{"num_hidden_layers": 9, "hidden_size": 192, "n_experts": 96, "experts_per_token": 2, "d_expert": 160, "d_shared_expert": 0, "hidden_act": "swiglu", "moe_layers": [0, 2, 4, 6, 8], "router_score": "softmax", "normalize_top_k": false, "routed_scale": 1.0, "balance_loss": 0.00819, "balance_bias": false, "init_std_router": 0.0176, "lr_router": 0.00116, "vocab_size": 6703, "norm": "rmsnorm", "norm_eps": 1e-06, "tie_word_embeddings": false, "optimizer": "adamw", "learning_rate": 0.00229, "beta1": 0.95, "beta2": 0.95, "max_grad_norm": 1.0, "batch_tokens": 131072, "max_seq_len": 512, "train_tokens": 789400000, "max_steps": 6023, "dataset": "wikipedia_en"}
Below are experts of layer 6 (counted from 0) of a mixture-of-experts language model. Rows are named router (the router's row for the expert), gate (a neuron's input weights, with its number), up (a neuron's input weights, with its number), down (a neuron's output weights, with its number) and show model dimensions 128-159. Each number is 128 + 32 x the weight over its row's rms, rounded and kept within 0 to 255. Numbers have three digits each.
After each expert's rows: "mostly gets" lists some tokens that are sent to it at least half of the time; "raises" lists some tokens whose logits its average output raises strongly, later layers aside. This comes from a sample of Wikipedia text that the model never trained on.

# expert 31
router:108171095120118126189130142145136158118135148148119114036107121131120159127130115127144137110149
gate0:165080107130184133108055121156161153116137094117154107085136141097136095153117133075160139136131
up0:128101138128060159126074101178167145115158100139199097090085140130108114157129140054159091144110
down0:130106146108135149112072185137162101127122086125133152018150132120120108156108093148150145148132
gate1:169151136088121116106133129113104104183180141083093105115130125146129163122130119114180056087141
up1:101091116161141125139172175158111121146131143112115146138090125109148091092128090121158096127109
down1:129152093131063138159079140172139124124149124133124122092126088153096199132103106138145071155095
gate2:149174112141142094130106143089066157109139146147109153152111163150144211148146168119115108125145
up2:120152163101134145198145122136122131168097081081147134159112114114121133110133178129149111186122
down2:161098118135157132135170076138181140139131126115123149130093138146137172104099167095106135105115
gate3:172129122132145115166129128110174168173156146075112136150160126100117090122121124191110131061177
up3:091133144099086061087162107126127139106156084126140133102096134101120153116165105174106133132121
down3:171096140137125081073165112147135137142108198161176066075102071171089156115066128113133134109153
gate4:166160097143121107131174114113107164162169099142116185128101144147124101141129144148080122181114
up4:142165166121137131095079153074112068128146189107143119159122099085144144143167148162163141123138
down4:098120095145099109052102085144084159116126145122111144145126123173116161130147116106144149133120
gate5:153182077178163134181138116151116101091152110146119101152130170164127110172139067141082200181122
up5:176068166154132066077139097151171103136096138116111127138125186074117090158173173139157104098149
down5:127108161152091137111124121163106134171152183143145073143102112139092125178134139124156145132176
gate6:132115110129084159141186099066106072137168123103144135138168168197171103107077134129177103123099
up6:097172134141156105096181143123149110123149125105128124140110144049102166156203083162202137111152
down6:126126179130131109091143047097176150111174187193099115107155160147183136174121156095111105130112
gate7:179111158157104086136085114063126173105080135115135119128189111159166170127082114130081148126122
up7:178107152176136090156130191093104138117100087091113118125162114092196152142113128133113117123105
down7:069139135107157160062141076093150151178126164135141114160114117197145073116107143125103135114170
gate8:155142128147150130082156118135169124094162120149141114152129174089197142173169173226136146106138
up8:136089076082138114141103165152106138121122148088152095172148236117174145114176108176129109120112
down8:161105140086114145152139146148108147106141105132140162123085127167130121156121124127080084153135
gate9:163105149154133149131138137132180178077124131201156115128151132160103122101160150119135054124087
up9:156102078087128109161119123113121159144152136143142093118094104157105124123134130093116080096143
down9:158116155112179139173164128127117152073092069167070154130087113156072133100152103111093150148078
gate10:140166136126123143118109114133128107157156116152116114102150142186123142134123188084159117133138
up10:098153152143095144133130120112086166087125158147164135126176130104135126099083114153117156084080
down10:071131104187142088075123169218068157158157138145147210141103098107183146162157111161170128185093
gate11:148140093138138089168137120166158098083158160121180116128153142145163138182072135121134164133110
up11:150098164173140126079080140094151145138100116168149165144149149156103166117195142129135077117141
down11:138120082140121114108187161101110137170146114117102112192103105105097100164112131140144173145169
gate12:115123137131123143105163097127106161119140142124134137113143135178070171070160056143119098105137
up12:163198102144185123116173164154168126145130153146108107120157116122171111172085133144192097119097
down12:107143127143166186141092176091146177091184127107178152124091144150135130099082087095173118119165
gate13:103143122126146103080126103156111117157184106130190132157155112127142087099137167087119119115124
up13:124156114144203142163082149183125125150180135174094145106101066150124106121158129119163140104127
down13:154142131072143107207158131131168145200007121145062135145108112088107152190128154097130167125125
mostly gets: " Kh", " Bh", " Abd", " Moh", " Raj", " Kum"
raises: "ad", "as", "um", "ach", ".", "in"

# expert 49
router:159099146119136140195118117143115134213119149070162123146151121122126091113122124086110139122183
gate0:092188168099119108074137108133160064163150147159161118115149203151114125140124129100076167145151
up0:163101116136147133173097077133097186083119135104117180171091084094136109139165180166169102136060
down0:145136138219112134116105111154121174132179146098148115094118072121124098114121148135186162118166
gate1:140145153118134047109133094072133077118136121097113083124072161156113168151096111142121123117151
up1:113092102124110118173133130155115195128114148122096169118093127141172187075107108138148082118140
down1:130162122148152149119207164124059094155154167161151100100126140169086178149107097165163149216141
gate2:129122170120127170112112090131115127123137103162102131077091132126120115095172124166143157154122
up2:099157107126124088128159121122108133100142166054125154127164150110135150190114174119130098156107
down2:091120202099120130114154141094119129168138060167083111109088098094082157125152122144135156120094
gate3:151139103150166105173105197152128103124112100144136153108202132126146136127109149115166144084165
up3:136160124103190107146160149161141132128123168167111065112129087149161135127185144126122102158087
down3:069105161119083131132059144118185152148124155145121120161164140137114136095142135173173079115130
gate4:117155152058112125145211132112173128148202114145136109119093094101173131175174131111126090133114
up4:094176085161176110121121120142134119091065138144052082117162136145108157125091081171076164114129
down4:154181170143132148154110147168122118098102122136103114118137108146099094088146119108145157112111
gate5:156120128094135101118135117111151097095143186170111134196127110137070115141117118126138139194121
up5:113155098174148128135138145120124148135117051127134147033120134144189120130076168129109083076133
down5:116131118143119099140125112159180075098104130148091142092165099123140097077138085194109098143107
gate6:148101159155110134145143102127137124111159126177166131121134109096078107103084100131157139141104
up6:125121106111155120164142206106062068156092103134105096153109164160100179125108122138142082124189
down6:097152160142138116096071115118153048134118128122130119140181125109091098130136143116135117081143
gate7:130131112169123109106104114133143133107084149140129180175162121132080174121126095094142109119156
up7:114136103150124136132084157129066114146076142130140136190151115161155117144165102163143130113120
down7:142103096108163144114117150073121118158124130121152114153126173145168114099138092090129166129134
gate8:140138144105133136149116124065158119105081130109139144129131115106151125098106155043103141137064
up8:148163185136176121104158148212126091147139139175105102136103170134114151123131096152131103161091
down8:149129117124117148062111144094180145098097171110103159132083101105097125130079149067127113133128
gate9:176149123101177103131138129150158142150096093143131136136143138107199118092145144158155137130123
up9:164130087089195086165124204162103136159049118141099095121144110127155090104156175105126149061155
down9:136100112103116135130090144143142130164130118105131098148115132156113094127141110067106105088138
gate10:115119204161100200139092079132119146161136163152110183143081167094083090096088083125103103128162
up10:178120130135130116155099069135131179143154157066159166070085114151170152129197150166131137139080
down10:085175089196087115143133122091189137112140135162133161140176103116054112111128086118129159177162
gate11:106158147153171100126091132089102098129140082162128113111123167165102181075144123136231074145108
up11:151144130115041123112170108117162185105133090119115167144087092095142099174144116100057216101145
down11:159164099157116069159161117185143182103150121117096144101097084158108128102136180102097098119119
gate12:119102138111129143135171145086160112145144165140129160096066170110133141088171151116151073097106
up12:129105151165102115113114067095097075144093124115089118166149164127131140089123089113108140149135
down12:157183166074188131130106107069121161131141125177117135062123111114142161140108107170139166149147
gate13:136151125140121104115102175122099071142136122102151109152144157129087116082082142123166120143154
up13:120089117117063152145131105133144108136133212142135195126077106068089149136148140133130125164137
down13:128205162104134127183164089141144166102154113140146052123148127122124146130145112174127128124104
mostly gets: "ski", "ić", "ko", "ović", " Alexander", "ki"
raises: " and", ",", " with", " to", ".\n\n", "."

# expert 18
router:158088135154103166133113151145089184083070155150149136192134089110184162133123142111075147062121
gate15:108153102154149084151180101138153133124171134165063095124132116114107140148170075149177133139112
up15:084138135086133148129114130130129134138128134174157135084152125101143125086087118122145154141152
down15:141116108094140113103061124139107121120106188128074109111137083112209106145099096111132118153079
gate16:144131133134098142131155128173176084117147150130145255121129134088103122147132128140147137104094
up16:093155093150139104128172123043133146145137132170096039128140118095123148117111137148129103184164
down16:078097161107157055159140118074151106126129085144095129146069121153105158088133140120165115138138
gate17:066179094080141120078136160073152114127155141105098113121114147143091113125114120098147148131142
up17:178065170150082135141108104181106127122107164149152149141107154136154134119181192167081105147114
down17:150094059114151124164123108114107084162115181216137107125097129183134099116104131130085104094103
gate18:116106137098137144139129136098081102140128152082134186150089099151111181111128154104127137172088
up18:199151103149140119136121127157174105153148101113101046091141083119134109101134068157131142098165
down18:152094196137148115141078151087114144152157141103151154115139145159130142086138090099070103120094
gate19:136151107174133105077137127133097159128148149165098129138107201147120100101126100152166114140094
up19:165120155147166113066143109082116167118136141157090166135117106157136162113145083084148125165142
down19:148143104170144153129151084144144071132136144081137123108128058106112072124087147133142093123169
gate20:130105139132195123088147153082132095136146105129130130128090107116127170137107124159120141117137
up20:144130131143159159102110141063110105173109117080121139147155129138204174098086096145119118102117
down20:124181109113097114181085144137110157168142121105181123156109154148089099159141090120120111078174
gate21:159134098118109158177140076142158138138132149146190153121125148165131154116124127124148117101117
up21:088121143124151096138130167157132093072138170054097129098109122105147124119149146138156137149133
down21:154141117077142088188165129082136119156189074134108091098064135146162136140069106183185170152155
gate22:165083104165124165137095113074096080206108144161078064142130130138081135113157155132087133135103
up22:141097092178113130092091161080116094183103203198099121154136123129046204095150201111116091162115
down22:184119096129151148136078185197116097121087171111049177200175105100115201126134164132124177138128
gate23:136105146100130111179162171121133159105137121159118133113177156099108128129177158095126110117159
up23:129130129112146163153147118140133152124128148164119196125150137118092141132137103078116163111154
down23:085131168108128117161098203153150171134064107121136120163058146093111145101084126120165115123137
gate24:142083130153183132122145127142127147140126106127103115145164112154114104150143115091128126147065
up24:109166106101136177112102108101126142136105145163073168118106150143102115127139090134184175156111
down24:166136131162114112156115192135106160113083168124115096146172131174123100122149165085134107166143
gate25:119093161148182080070144114102135096123150128133165160129115082128077153153196091117114127155092
up25:119130066107071125203134112153151110162148144082102123102119163160180145150064159147193106129151
down25:095091148122105196121123169123152132143128160121103112051163130159118135108112113084120101157154
gate26:089125178097174106126135130155124169119114096145134110131152102075144083139104121128152090178110
up26:175146105151095139147109125131119165172140122088117109130110129181107104117183050122135127135111
down26:179078097129138142076215166129103157109104103176046095129120157150139112134077146130098157137137
gate27:063160094098129147126153129082124116115133132119105076093094174138090144146137138185136098156130
up27:072131156106122198173091118144071178107110130088154092116123104140135140126111090144127109152097
down27:182088143108162150137153103120136135093099108122100109112108108099182149103134125139090105120157
gate28:085129175166149120147113167176128166137157136129145105149147110155084155130164106153125132112163
up28:163106121147056178085144140104139114148108159117148122128136177101108100114080146131123127117093
down28:126126194211129166099104174134143138066123163117157119076101121176130075140203178111098066128155
mostly gets: "о", " −", " FC"
raises: " ", " -", " –", " n"

# expert 63
router:140155091172117130173155103109129137162222154151136119086139164144146147164175136168079134121121
gate0:155156109152106039112126174079125084096087138107105154091152173119124099155104098081117120127096
up0:142130190138158197132087100169097137124156157065180099165106138166128116084199161130168114109161
down0:117153149147119139123150171135208182070119164075164102065134181097105121118065088135141108118128
gate1:186123120109152131152134118140184168152155100156143142106114153171173186113111120138146156165120
up1:139127177149121152091172127095120090142125127148083177180108170123061146088155146157103069117164
down1:139182169124155106156158158114100089168134119113093141118143112119147150146132103168180113105101
gate2:111123130105146068165148184097121061135090111114092117102179163095124120109155114125115066110179
up2:055139156089148101174138144163152119162114081101176117131175116091150134138121091138111116138159
down2:129136103137101160174127113075087150157085097055079155117091129061135100103084116106127107118124
gate3:114157128100099148101121091073164110086106118116124102135105146069107087153070162068144113126151
up3:104172129131140136095123057106122134126122166148133081110079163106083077187094122086130134124119
down3:159094120107139162105102152140137093093095153111188134078113123099137126156113105103115117102125
gate4:049138121158134125151065108124162125099136146097131092116147082080123147114100116114103179185098
up4:091203124126115061144130144139149102169097093123133048168087062070114101109108155148110100177166
down4:142081158142108178116146093135113163123139154104141030106116160154134208095106097124184110157130
gate5:133115138056172077135129165107122164138106136097153115102105097165109104143103117120140093102081
up5:140129105080154140146140131115147126113087079117136129135159200105121106074118151112118133092113
down5:081082115179107092088119084098155195115105146120113188163128107095141116180091152158122148133155
gate6:187169132104141157110131110101099084117080109112098122062141101112086099140092156111093138117116
up6:100140142166142146154102120088148161140145124164121114198156168106116178143140163193131092158162
down6:112138127134134131122154114141121161132127177129127169123110091130156130129134084149125125186121
gate7:090182059081169163183158139133115123127110183169106072188170114164140129158148060092178075154131
up7:180076174176097139104111091122143124089152088074077135078087138055170158131107166172125159138132
down7:189069055193153149086070121072115154076124149094091117110139126136157125128124167134055140114071
gate8:133081111143164167135116106140131128162156120155132112156127096133133142180165131156105112167135
up8:149141143098182126134050123120090037137138091134178155141158130101183166148147093200129096136128
down8:065154157100173099144119128142140086212158158140113096162127112186095105146122098091118143122140
gate9:157191116106167121141084102155122124126100045166090144129086120113148127069120140104102149135136
up9:152183134155108101091112174086130160087093134125119172128169166139087099099125129136087093191146
down9:161150115096095115099137146163168107084138104122195157119103130134102073156113127176072151124143
gate10:105155138159100214089162160133123072076147133170194099130159086117137107132126093122152129139142
up10:088088161124153059123149102127175128112121142078093130120094188095122113121122154131131148139085
down10:236134166119102072141122167130145183104093131072138121102132094124136131140143124122122146194154
gate11:124154108122133111148066101115143151135171124116129152116145121132142097188168127104107030107163
up11:049096156153131165133159103115140137109170124084149159062121092137109111124081149121152152145152
down11:179163132115111143164144147170113132132147115159099142154146078119155100096152128151098127124164
gate12:128139145153171073160173140127055128115091179091143139176114194182101127111144142144127129156140
up12:151089134138097069122146078076067103130131122157134143050132116133154128146110185111153104171114
down12:160131116112050124110081099111140122123103178163157118166112139104112140112139140197156084146104
gate13:124082089159155071106091110114131127051157108047106150171127111138168158097104137093062218073033
up13:165080136117113165134149146174112131169109202140139142123083176117149095120147123162147156136153
down13:152100188073158144094162153158096090095101160098117135199169113168151102155101095134152078165170
mostly gets: " water", " Binomial", " foot", "-yard", " ice", " speed"
raises: " ", " in", " the", " and", ",", " a"

# expert 78
router:128167127172178108176121096117109113146157110110166096070159158120107158099210136176161071131150
gate0:104165140111082122105159084134129163147105127130161159208135162171132111124095144100145105117130
up0:113131076172132140128091123091149099124140122143153122097122124126130137212178126115127177138100
down0:125060112139128131091148180157076174152122138151118109082122109157116136153082087128150112164109
gate1:151185098105124111134136132150148125115132135158108139108105111146197171131115123123084065171146
up1:073088097178119131107135175127160134118086166187098087099196093069136132127111119152140151168122
down1:132159090141133137135187135109126185112114117134150107134152149079151104129146156134107117121111
gate2:125086131130084139108115140124150125149121113144103156150150120211095049109123140109087108186095
up2:119172157091151142121145161115113100163115143126106117116120117121133169152138144123181189163109
down2:081199173167104117105152134112163114173154129164180119096093124106088146106109109146167093108140
gate3:102083172190113111111134156083135095129157099114106130095115170122068138132165150130111070139122
up3:080111079073109172099151175169163103111123140179142100080097074126155076083136104119172160096132
down3:204157155177107125108103157194102083112207114156108087107118164131176068128132134158176149146096
gate4:120137151116151084105133097137180150153151060171118102159101159092176130132127167161161070132108
up4:161164104108142147164091142120123152190078148138187135174142112131112111147113173126118151118145
down4:051164063116154185140134125211153143141157138084119094136098121137173117137149139131088158088080
gate5:181078193114127080097138138076079128108145110139129182169188140139133163092086092148131103119114
up5:128153183109100095112171106082129137156094136167165112095222105109151127108108113108124149145118
down5:120141122168129095090157129197099095110112158169164054162078096141138067143129136124120160132085
gate6:127132123120126023101137163149103092074140148095145176115090153129162182124098107191120199149154
up6:147101114153105141102013076115071120143112109108096151112115111148102089084114116134128133201131
down6:094157165112173075101114153072131107119172180130132186076094136087093125077154192108159119104169
gate7:161147100171101071143119153155130106080139104124099129108155109066163153085124154144136160215156
up7:101196133026175191112123088123121165168088109093130105144114181135136057186144103109136118099144
down7:146147183151133116116106122134093138168095146154098099189172164188145170174123095143188135151067
gate8:057064136130083203141118116071129064140156112096133162096190182108113110159109128084098113134140
up8:103126111150143099131126135137148067120102179184169085142164115117124152194136132117067210079095
down8:129113146122121072135127081151167052114093168168088106136108120116131147134145134066123099182145
gate9:174056063179121097053097174063100138148130096101119095096110145165054157107118142118123122147087
up9:117084112100116123081078142090037116119139103020076111105110147142066150100137111126129100149104
down9:099144164092142140110125118088102131153129116179162121166115119097113103168125123128155084158130
gate10:120117107074087109128150138141116110142187158105180163136139122144134126149159082154152169121158
up10:110152148188153147092131103083126137100084113138085114119182127121103090163080167142096130175117
down10:122122155119121155081154179117107108124176153189109163112102147152083134176135085159114164121120
gate11:138123100153141100122162188080149124140182141145143140157099089088137177155107155146126110177134
up11:107117089145123152101171128098092119143182176109154132153163126106125128121136129162151112134146
down11:109176127131145151143139079160152172120107083102090155131148132131096105154131155171151154156169
gate12:108105140112158150149142142114062085110134135106168150141119101122142104134162162129100114112075
up12:128105128051162081141124109157127092099162166140143128116073095110103146114130135166124089129028
down12:151170075148157160162067093083081098108155181152096094077140119080120123133080160160148104108101
gate13:129160136111106102118127100149111130139098064127084153178063157070122074083102127138142120128147
up13:104096123145061149168149064103137156164173121078201118156175123131137162137134142104177152137128
down13:151099185132098134151124125139174170099105113073145181137206155143154116158088141067155144118086
mostly gets: " MPC", "_{", " human", " UTC", " white", " red"
raises: ",", "-", " ", " to", " and"

# expert 0
router:140093132108084149091093181154128123118069143088141102204099105063147128152091101089112116098132
gate15:112149062118122096110103167170153074136133137103089134133188209149090114112151053168142149142186
up15:101077159131149150187138130157118123119108103106149177142105147108143147160153188134099089116142
down15:143128131113156105128174142090104095110180133181096097133138110129148125113112116144131081128189
gate16:216160094133135158127154132001154140168147172147109135134077140127150158145124151123158107137146
up16:129074164145135125191130132139078065152107112094177170130102138130139123179087103117135127104106
down16:173150102193128165146128166122115101161153086110082141106143133079143087097090110126153118106161
gate17:130121142151088138107109134083146091170130122138163133116126097120149118146097125131077149134130
up17:192092098164128103172114135087039092136111140115166096142114085107132156135142163069099114132143
down17:137117131133158090109132154160145127125164089112164178160124177134106160121137112089103156128116
gate18:198136088119149136127114066154181086154105140139162100069111148145104143135119126131172086114154
up18:156137096149164102156078096190111143119090124122153112127134091118149110156100084125120102082109
down18:095139119071153164154104113095168108159136113094142083109098138113117134100109144162064162117111
gate19:175088117137178149146105138133140145207108110146174092095085125195126178147130124177104112102129
up19:154160107087135153139126125129101125100151170144116161141161110154122166061097120106109113129113
down19:108097112156106166080140108166096138061140122137159184202108173155137136107091124157101185152096
gate20:116128094093132106142144142097118124141155144119151113154162178200080142159105148126153148136172
up20:133107127138092165157107115180132135116107118134117177106155187065146142112164151133125100122103
down20:151132163167142128173159119139141122166153123132162151056150081106138180215161123170070127087104
gate21:191108187140149162186104132138109093160138168084083129112118198111197203090067154179129058116085
up21:104156108104146077155156111122143115173139079144153136102112118157068037112150118083175163180174
down21:111116124107146109088167057114139124100149092176144121093127111120139131154157107104118106085134
gate22:129186084109132125125097106152110166159159141130128129089147164150112103070116050144159093107109
up22:095091166131107125120135147133200157099154080161089155161100059075167079145117129074157119150110
down22:122126100137176122128187145113080149150169138191146092115098138119098111115153153129158100147160
gate23:114133116139143104207136124137147127198122172142091122117125156122110189135176164138150095126093
up23:136141126095142168076130158120121125089123109140140097143160097135106073189148097134122196108148
down23:152109102149136081126107151108143118206108109175139125183116153150144093154112130134157185084116
gate24:102136122110247119103164150120199122128144129170079140124143138127096156168188150182096113152151
up24:144075140118136111138146163082136115143150146183142130142154123104150135109142127152106086156117
down24:175083064130113115122126139080118073128148151086083118144132097157103156138099131140160070131166
gate25:143155091130133147187149129140101092109142120093105092123119062138084108144132115123123149088122
up25:082134130048138094124156156120098107118126113108109131120146128098081067052189164100149161185172
down25:086120094074105153173132204100098114125142152157115140121125097112153171100086091104162142092139
gate26:112191147102113079149182132110162136160178093156161130121071179108091119104094132111142132149093
up26:177154124135099139084137126099141147124149113148146149115112161113116105116123133152134153120085
down26:109146129150137182078159126114131147075155087132117099105154161106098135116075153137104159171135
gate27:133136114140085165129148113113138067111185102127108107097148099107153100137139075137109153124175
up27:125154100098132143128126142081110138178071081097212201136104151161104152162087096095083173121192
down27:104157119093151148114093159161126135185107166126165119112172170076104147122167125126125104149112
gate28:139145098129135100146104114137092117110126141109079106142094126146103155113099160078165074134077
up28:133130090164117120106167109124181110138129168150151159084163153142100087136136085173131174137111
down28:136180118058099104122148082125154181148132176138164145110145141168131121122130120090181100160098
mostly gets: "',", " :", " GBR", " GER", " USA", " BRA"
raises: " ", " S", " C"

# expert 46
router:182128142124084127114098169172102166128092068107112167194143118073192183125074080127191089085089
gate0:036148086130115109114190107127116140106173102117106148124086085175097117121152145171183143159111
up0:146129146107171121187107132151178089171093173145149086116148176070142141091149135049088136129167
down0:138173137139124104107141114098133160124153116162195149131140133134151105091116169115152109099130
gate1:115099127132120143149174102122103148167144127146082151130142124095164140102129148149136154199183
up1:093109100084164118139152158121184142073144115141091093117208112105128127095158133164100127186132
down1:166100138136230136112162130121112161125130147112087146120172095149201114127121130126109177205151
gate2:114127164119125141143141071154133098125157196103131114109126187093125176143145104120136143158168
up2:113126199117103179145164116162143110109189151141091118140163159075111206179137132145111135143142
down2:065108124161121098134017130137141145097105185095096091145088107091133104175198124100168121098121
gate3:144153108069112127173111114131146150119115141160125128166088188084108122085174157149121091117132
up3:149106156140125139115121149096093144132075138116120111107168147139081154149149109131045142122115
down3:115164128185095104116124074144144109074089158110155095121086144177136065102146134137142103135191
gate4:166165095109143133112207141156157123133175135198116083122144081120103073081148111148137128123127
up4:153165145141140143109143157172139132165101137104162098142130117098180162097143101136162164099115
down4:118133125133058144139159135128185120078138144135104107108152096132097120145102109091114150117122
gate5:131162089162105069089147067145118121180145166120127147111049115191107101146147163118161116187125
up5:126104135087151175162089154098120099085074070141138099125111070119116121121124087083116136102148
down5:162145142140158143143170132180160146179155119110155192072094112109184149109088078120058131147128
gate6:119129162122140108091131157114137076076128199151161109150149135100092074136138120097136137118104
up6:096126137115154123143128117091129109092120153143075070118133146128060082165142122102071171153160
down6:139209142133132099146151142185108126128105127089129153181144129095111152081102128132142147173152
gate7:063149114171135126135131148104128088166118123100175162120139100070116099161127112110094109138154
up7:187078103161113122175120085108120130081176098191143089083127142188147197139127157103182106132096
down7:111139148118150135101124090113135113131138109086055130131128153096125155133123128105124136142059
gate8:153156142102131088063116156128163171105122119139145053149102100148125066131141150104123110144123
up8:095139218126105093081133119115112138101135124142145112111146145134138130129089139080026115133132
down8:195119094126131102153135067149111055135084086114122118109085119128138110152122126175123124114138
gate9:151118124136142134140161170143130158193118104123107141144167143130163217137121108170156105122093
up9:191158092084162141151133128159161112058153124144182111148157129081092041160106102133107102094111
down9:135134143136091124127103123078184140147121168138075117135078097142118082101126051130164133140143
gate10:094108111098131103090146120147131123116146110107117123130084143106098119124111145079146111130151
up10:127187086139176118108143172054158123127181111171098132148160106122110089110089114105107126145129
down10:098133161080112134127143135175165196113140096147100137127129196124170116086124160168187158155131
gate11:157091096104145091131155134080132103124157176105083133111121117154088111150148188101100107164150
up11:116117134119114115167102127080126137093120171120099114126100145113110110121123137159149107137176
down11:130153129135134151125101130120124163103149132151138151125148136124114102078097157126125095165136
gate12:136161103152170119159135124120145076104097120137129162122110116147070137183149139105145146152142
up12:154162108160136134194132135136093038140105122091122162128109127164136156145127140123151147134162
down12:179092123090104130109146129099115064180135086127141119110129124081154135103119145176163121166065
gate13:144153154164124102145183109160121147165151128164161100127122178126127162164148119162147190082150
up13:135081103153126151109103127172111138100065139066143173122135135166118138130149148101107147154087
down13:098147158133124111110160058126127138082104128170123123102124114154099105127145121118082140133169
mostly gets: ".,", "),", " ,"
raises: " and", " S", " N"

# expert 79
router:132169090113166130187079126115153119109072179105121107177160062116113194161160117107153127101145
gate15:065105104101111139120154156102152145100085151179118126118132139150128187121150177166146097133061
up15:142131170155183152139116092122112142128151101086109159131124101127116117103113093098147142118149
down15:142150087177099121114160114087097155118117138192148119094117113070086139103186041197156123124137
gate16:100138204096115097156175120101096099150136094188089178149063165120163121197108115138092114144108
up16:118118133126203138118108128171104182113114136132183162105119104118139145069100134150184126084149
down16:145075105147104143075132161153085142168178137112126129097168120155101111108073176108107130154140
gate17:114062126105054092146102139144080160149166083118135094162080115178126141143102157097139126158107
up17:146068195159157125157107082120086155153125036119165105090106174136159102087114096118080151130135
down17:136151169119136067149135045192142119128215053099162097076144160122130126098061125145116170195118
gate18:102064192184128072132121089060122074150167139112152116143138112130138044176131153115123086156146
up18:127139172121121108171119097086059126124137087112142093113141120129161059158117105114141111133174
down18:130092131070122100142112125165091144145135159086187081115116123150156112160106168215163130136162
gate19:139146137123197087111150133124137080078093145143156166164147108113098155065130149150086166144143
up19:211115128116099164118126149235081151189162135161141139095116163118129125126118132146110133133102
down19:090083121126076147114120099137118179155182082165135097098134149133108156176197168146162107106156
gate20:101060097151119165102152125175180134151107140183140104127168130165124178195124146133082158130114
up20:167095141109073097119145153094101131139157107072165112181092123055128133161053113050153140077126
down20:108100118164148128085133168148106088186107092137147105115132117151156150191154118135177114156181
gate21:177062140120133055170111136147093165084117144129126144151095119172217105181077151148125136192084
up21:034129185148143067156111144161124179080114177112158117135177110130137139171126085158150136135134
down21:121140145100048096199148126130128128123138119139105117117169130180112074143145138153129120098102
gate22:191125127117101116127100135101112138106151168142105131110211085162132166168117081146099119171101
up22:143140160149199141095118094108131133073153088128108117062114129106133158131121100097124043132158
down22:147142118132107079149159131117137216141184157090153134067110176107127143140110076087178128159125
gate23:178091058161116147099127156132138130135135168143124132107075128139145110129120127174133110150116
up23:140108101158128147128120204105177133104102117117122173153121116140166101172134102199140124103148
down23:150123146133092084073082118114071135102135061149134115126114085176152042104119158114150176141111
gate24:091140094103132096094188119169144092129104151102118123154146116114101123179111121105106147115114
up24:156105161151113121126084165072101119127120151117111113168128135130108168141143173093132087137111
down24:109128156149109114129142142113149151152141222151111100130105153125139100093091124122164143135146
gate25:133136088140178143102142146079171072152129130116109100134132120175136090088093156115140095139134
up25:076125088135070128128136133102186157112119176134099112138092159166113127137176103067155131171189
down25:153097106144159087165075126155150115154080148174150137119086142165163117125252146162156154149110
gate26:150125155155127162099134088149109162117171167105103173173136092132132122174109164121156142158166
up26:128144116154089177122137112207172093169134182137175186165121153126115105157113159117161139122158
down26:147096141122124160145105118140110109117098131096086166128153139130157092146188131078056130090134
gate27:176093161215091118123123202128126173144130126144108150143124136088125148058148129111145166110133
up27:146138063097096093143127106143107185135077114175101104161165109145125178126158165116183103101154
down27:113165160110108071127110140131150112142146158158134124117135088076147123088117143134139110081146
gate28:112132131181147141121116126153148137149132140122123139144094136170144109116155080118142161149131
up28:143117070137094179091149122148115153182121055186126153136129134112116181175092133160122122120152
down28:162129138085153065118121170193168079074120112131145123087074062152081100130166142135077138086119
mostly gets: " FRA", " BRA", " AUS", " ITA", " FW", " MF"
raises: " ", " T", " C", " D", " P", " S"